python train.py --n_layer=9 --d_model=384 --n_experts=128 --experts_per_token=8 --d_expert=96 --d_shared_expert=0 --activation="xielu" --moe_layers=[1, 3, 5, 7] --router_score="sigmoid" --normalize_top_k=true --routed_scale=1.0 --balance_loss=0.00404 --balance_bias=false --n_groups=8 --groups_per_token=2 --init_std_router=0.0131 --lr_router=0.000551 --vocab_size=16384 --norm="rmsnorm" --norm_eps=1e-06 --tie_embeddings="early" --optimizer="adamw" --lr=0.00112 --beta1=0.9 --beta2=0.95 --batch_tokens=32768 --seq_len=256 --train_tokens=267300000 --steps=8158 --dataset="wikipedia_en"
Below are experts of layer 3 (counted from 0) of a mixture-of-experts language model. Rows are named router (the router's row for the expert), down (a neuron's output weights, with its number) and show model dimensions 128-191. Each number is 500 + 50 x the weight over its row's rms, rounded and kept within 0 to 999. Numbers have three digits each.
Before each expert's rows: "comes before" lists some tokens at least twice as common just after its tokens as in all text. This comes from a sample of Wikipedia text that the model never trained on. Tokens count by the router's weight.

# expert 17
comes before: " of", " and", ".", " in", ",", "s,"
router:485492498350478605580566389526485502534410526456414496663521543534504432503506390506503503486439526504520452442355496552503569453524561481424468510491470543423478473452535458432440437502565449
down0:583595506488512547511493494529470443529468490505560517560504400515589478485500594478541510510456547494475374519473528443442537491481536537470518540529561521536532472521607528561517497476487529
down1:453458490548418542527496513480435476414479451473460475440478447481463611475441585520466464530554473548525502453497487405590443424511501518474455510576514494471531497469531681506495456489487453
down2:512480480584526466440465419422472513499486449510437530442499592462490455523449448440464603497609599505489528474470609554480561479531484415463452462541470506499418564506477631543560512491505501
down3:532446503479493572523601440475421567560417486565532543479471500538526608530455483477514484530460505475438507493513519491495507466500503540475528439507542494551541475461470585443510530478522483
down4:588510554496419429467504499426531459418453443473642505501463386462412471511473441545550420586465489420528527455508438461582544428513493521452554497492593538476461479496587437489579540478505566
down5:409532489453507495505369534609534457472435478470533466485485491445508561433516518586515432528486456543433401526388444492534505472542522434491492468556460464407602467500488590416492549565449497

# expert 63
comes before: "\n", " The", " He", " In", " It", " She"
router:440488444314496572410534439557497506471475453429453647535497511574410456558465447446516406514413631514455506583571567427479605517464518486538494433503511462549441570515531428470525496439547472
down0:473415489432530517543474587463496475503566559537500435444499525471540598501418494480496440460464587557491440520482416535558481473497640488633472527460443577572475448542464529537523446453466519
down1:491474495470442552500507451462411498525465525426598550431473461540386450521511448567496531522494492489506490475480477538526495446479557465507559599401451421536519497525499567533467414549511449
down2:556429534515476619545499504505434456447505519465504532508482484464510601433535515541499498554354483547444536486412488443453567485527525499473574525538536435572426517482398580575592479480505562
down3:481473620466470573526391423528542572593542496507470531465501440531413557509422518412546495465553529477534511599530407431442470534529506512484416519463453543414442463496452535482452411499485412
down4:511516457479534489411546469439610469433533570531477551610498529519528518589536461490492402583510498546507446430443472488458555501567566523475459540490478537483490553541491506465494453466489518
down5:600548509467580591478491534476569508480503581518530443494467483430501517480521466531547525481539504533514500499440545444578503487526428425487530501500498520448400516521428494578442483583581489

# expert 66
comes before: " |", "′", "5", "4", "3", "1"
router:521489531367463588550539509637517586481538508460435511496509461552494481518463468532496381486383567506489480452464519498497621512517563540507446490509537552477545536472559475544548510434583499
down0:451533601548504497501430527520452479530497534537562490519509568466463526471551547480585525529549490517406518593472473487431491524527507546355528379559433468545526489478434562523522580544473525
down1:472561545472445459526541487547484528505628612491468544566576543496535516526549404508483447552478517477565444492515539452507472464519611355517470463467527395585598486564550489569557526456516550
down2:467501473551426488486557470555475483401494578515464485498608427424641674478559490446418449506629442499453435567496433459499481402414485460550458514513446472341477665422566691453492554564518501
down3:471548559511468522535551565551490517518580511483456394533459486504420619455456414482456380463508528539491510506546537578481484506509548502463490381538518397527534591439484656426539439587487449
down4:508534474508515531435515498511499465551464504577450447487506431521548529594459460568502447568454549555557528487486549490521562456504551504533582533456546510411480548506573541466526532436513486
down5:612503480566505480494510480470509447453505491506475492429458551573394574546461532446535426527500479418539496473488494460443530512533471506514526531477479457573536475577428490427521486476449492

# expert 113
comes before: " |", ",", "ing", ";", " 0", "s"
router:491491501399512474549501550565574531561455509541426561527532551525473472586503468501549535459459570436476586540571555511524575473491547536458528529497529516501512500411497430485636462587612431
down0:496475489515510521495476432471479544474553488518470473514449444405480631418510435468432445409573491487498479452455454472532494519501471475522568554527556471559511484427526602542496353476506458
down1:381438551494509552511551539479511536499535565482606477496522458532434548514529501509562554597527497532569503507598515520580477485538395435575475571439518552415364397558558515470459415474492493
down2:474543508489600503495461494506481466475448427529456497491524451486415466576471503533549523486515517573478547432469494482414495522548555505416537432446552394538558452430532531573614470502462468
down3:504437497409480443565447510542573460454537483477522460530636576671440525545573482499489529519460594569556540551475557492495502460566465400519515401499482481499515572458490545485506426543452563
down4:483510513469512541471549577461565593529575530559565460445464489473427491519523527426504505583506534445397572373485461503579492562554547520473581444484499434533360499543391526469481497452410456
down5:573573546467512582439452502486478480482574539494513511493527462525496531515505463501573460477481470432574472541501554564536472565491543429539625566502515483425503465553533581544494434480581455

# expert 70
comes before: " |", "5", "%", "4", ".5", "1"
router:499480548385539519543484503570550634550497546513471554495581568518479445477472531517497382561415580497487625454537538520497604459448576506529486494477512566499569584442453432446533552483613433
down0:420468493565529445539432452498441435492476492505436574555529593431438509485502524398504535530564493511587520453458521497539569514499593468510467484417527633547528457458427644465504440505461446
down1:563430559545456535459509499560531471475400475508465549464455550633553539484446609484505510471428492495459516508530436478511463509479526573429407571443514442552511503467433515508505510489447467
down2:410574512436472438477566497481539512508506455496575465509488489543505540412428396516479458438442479454477550463461422479512509440493444431494426543477415507481492519499436505508559423401525466
down3:569547549574449538461533459459569567530504527562541549485465545507407498429510586537466503377497592397420547522531503541487510410624499459439518498521516520548582481408552626508527502546520591
down4:519534530531529522489557506486508439409383427517548507544466521581468573483542545522530447529447594570518460466576424489489435479481519506537443493490391518553479434524487519507560469590450499
down5:521482389536452474493501449488424527472480410513500537543532499562492498443520618388549495441555448595496573422556541431483491562431448546482475503483398575519527592530589555454432514555552476

# expert 38
comes before: " |", " of", " and", " in", ":", " for"
router:456508515378481581551542537541470503468488511543460541491600429484525482465583379533465526492474544541493482528547521447499530485559557553500506496560458494527487491435485493481477447456562495
down0:488492485518439480435503493500526460595390558519464513533409512461564553516552443510561536475434553563487500583499516474475488460479527465489486510464472422534509511513452673454539552452415470
down1:510486567577540496483553489475455514498479464508463430404535457517495548475609536497491580440565506541509486416507490458500438545501484400587493527486593587527582518485541624453502506551538497
down2:491473499462440553456473586526543536508544491497607491473515476531456499502472474477547531509558537381447415444547421550569482574527476467551564521498529447496578507578491485554515507550572472
down3:397557493469542515464491492540548566486419546478492502552475627470467516523529497526488508543508511491478500494528529511534489502499445583476499462472447453427561469495461569521532521479535553
down4:566551441536520516457499590502424441451465583463506511541484535502465590489545578464509507430503497537606451452466507545498471612455530459470398533655531526514481502504418619525444530505495413
down5:504408472508456503532505396583420500493549538511504481469499522576464628442550534441445460445656439452413571507423525488554416496544441447508488491502448579477544533472413609489542489596510449

# expert 52
comes before: "\n", " The", " |", " He", " In", " It"
router:426466420396529554493460571584535555376514528484423550550513528619399459581517465427498379512422634547562488585486476477507648486470523546548519515546520402602456495415567475509516442525500424
down0:526476544491475506535553526444509433459553511515546571351487518473564560530631435440431498582434526500500488412485577419486531551507469465481493429423420626601542527528497472429534519473543562
down1:546501467567448516434467521491425437466471480445560496494507402589541510427503454582550577495557546436535505469389549565518500552595470520467425473559553544426474485489443464490576544518406486
down2:532554581482440495499570458451545468460511453523564548528581419416466598431471465458486492453442509554446510626543539478482528501549496459485409488422499504442451498498465601474557472467539415
down3:563562514500457627503561553537539506663547480460437512570546525452499522456473504398496496555383530438551564495582537502521593541551491537430503500502515449432479499423532530451552469474529546
down4:546426467486504537372508615565485541506499528616540489492481512524493545453527446484550534551416531458480456466437558475518494532635518524511522496478380461568481400522580616519508493541575456
down5:419578487493554526529508470489460479604628482540429441551411561470459658458496529482516434475525480567387586506479492394516438485449497589515434412578474624458517523471419642569472430600405475

# expert 64
comes before: " |", "5", "4", "1", "3", "9"
router:523535450362524565524544514622487614489510513526432511437493527533478473552490479521557396480425618511474532491474525529537576490519597532458539488502551514511526564458531462503486481440560494
down0:504481484409468556500526481560453426575515523542510541549501537533475460496537443441500480527457606436488463450508541474504527469500431480451451500580528485521543517552434525517507560497386551
down1:486494422493501424522550500545544562549512395476472608512534538468471581571348419505482516434410417538526547454515505517466537445442551569508484540497463482492600527423432594516496416470588444
down2:550578452536491474523491485448449438452511412500571472527455486447508499545423551557397452500567517490444557520520446494498417446628553431542530537550505545610517414533580465440537440490483556
down3:422473405490500516504533489461525430474523485378426482473498550507482485475530478465471563430473482492595560472468474482565544546441471518514570504543445388447523408558486592542476498489476455
down4:483534488487479525465447472546454446598542600457515456385441471502548472447495428505442484457576422460540570464556471473526516473531519525462575435527396442565590476535529537506501570587493431
down5:526517630468550481499495440557453455541429573560564540446454392477428484518432611442493500566506538465470508455413458477554558486464555420467529512574562490539462515561652436585581507496515524

# expert 115
comes before: " |", ";", " –", "er", "',", "'"
router:543494454362510582475454423505493565503554458511530500528633453504447468507499461524489400514454570490482427492516499471586524514443517551497474482488504493449561510462496397494594534445510458
down0:509493520509421519489425582495531566341457473481560509467504449444534492439520396534487457552515537523542457562446593512462508506484464523455497530398521463529508395596499521582486512489531517
down1:435488521554483481538554478485540371508537594535458498517546589479540498479483386539590507566494431444488524442568484517482610500575501587504513488666422565465565576419454622531420524520610534
down2:385489501465506460571455556470471564606469527517534421485428554572355564431512462544436396573503528525472426480542543505424505528524535483567432483518578481506581543589407505509561505550398476
down3:488559562495502518421508467505531440482432554467487491501530481548514643510457514372530550492465455490472556447495622485417525552515560467497485465479408555516483495489458564468445558492572533
down4:478473480482495486562524474530525494445465483476486527529383471534499518435469557485485466555458459521430454544526468465515521475491533505405510548434399534501399421465501584509523542463540522
down5:466647533483494443398471470439484465529442513462506473537448469526469494611533518511487511462489465538466620440418497499483492533427520518441481508450453445445501468486431513457420568542570534

# expert 23
comes before: " of", " and", " in", "ing", ".", " to"
router:488503492376494557522523443475521521551542394456423455576529467569527460559528433492523604483442559545471481500488476448480556532503571497462518465491449517463541562391493415462470536536554486
down0:439566532518525577584518536427510481471518458462489529385468537427492512449486466538501588481442562514430530493594478515465542515517515435503576509460463515520533574448485671505526450542494578
down1:499487441533510512484519450473517515544505568560518506457525568484541529480532491533533485552478428479540513537488567472560465450529478610393487614319547525569450465394540576504432445477463443
down2:450519516533422539505502445460491504579434451503503517584569592439502531519512514478613399501480510621537589472524506396485470510516518504552401538503391516535460460515421681494554532491596538
down3:429522498514468569555424556498532543544552551508525416433427379531486438568529574583459465507493470532508459551563480446440482457471402545463450490379530572521507494484574506566490536365387444
down4:439539530473523449610485534500499483525444589521535427608496430596536505511519462499495512454551519523528533483424495569376436538535502563521536501541511467443455502543510499585528495498454499
down5:537574484468384531468524475479505466479504467522577600598513473496530533607533452438515456355537522507487448449538593486417502513561522418478366463506579487483528437465490598529602516552505572

# expert 26
comes before: " of", ".", ",", " in", "s", " and"
router:464467522362536508487485450568475516551466524491416500640509520559460439512552500494505478519495560448470517460465465472438529490494569484437421514494459506420517501427498475464439447469550502
down0:523548508520399513438510512426487461444456427517592481565479527465473514529450482518546493544536666482417445508547442536415439500541466478460522494476423511491436510521493711468590447475447482
down1:488433550495617450459540488503380532529508543547613498534402508547472512485515518453428400436511471453523450492526490428543500519511466471442453594489445520555513526486468674533591452513409459
down2:462462463535525552547527543432548464492586526513361565527544539548534487500458589446590422546462551480480520465550542453498442533415477499563539511571570504582424500439518602514539571485467454
down3:543550493477627455403586470396566600543392460537608411550466507465479558452516427543504506529570531502532453611520481395463536574554418513501535528449495457598474478448544576503442516536433506
down4:404468385476546474490443492465534522515428546543551526460479472548537483545448563462417484501509572457568495455593479444480514498548551402608538630543472511471556452466526661552582468600532512
down5:498501562523555448525451453563477561461593599497508527431520453492498525554554468444395480458494386459556555447582520553550531502505455406454467506530547526541510548569456523556585468439534516

# expert 41
comes before: " of", " and", " in", ".", ",", ")"
router:560485506412520575514518500568487561506425462506453495596563414579515455557563495518526477464458479464549570566534511429465532531520629488511487509539467467453471516503508487461472464423545542
down0:577433564487604450423468446469503401474545410520499516499483419421476598424512509524499553549484575582425438463388517511524451473489502547414512421476524503513509436451477673521498454542542574
down1:514444435499457466471462472561436508528634545496478493537399426497537496557557541455499416466508455512623492434558473470390474519563547490527490444502552530411497514514462572591559510492491528
down2:455553622493507509427487474438553431511512425520557496478472581467510459535510559442594477468428551501482511540463461536415484485546486492437457481515531491566443565469513516472539446443453506
down3:427446549485504640549556479460561554533431535573489479560495406560447520467470457461460452446512560453464495535533504407545502421554498548457498598450546501502441516444503598540521552481418482
down4:493660474497440480441543521504473514560502518543577596603469478431502425503450452425477462505515445476528421479451525458470572443537528433467417498612508574523483572494579570503547673487534456
down5:448448556575491527466447534462560492489505467571382526503430485431481474386500440480450473493450527498494441653391476501477519447546468560516500477420521471529506429564513535543503538531508553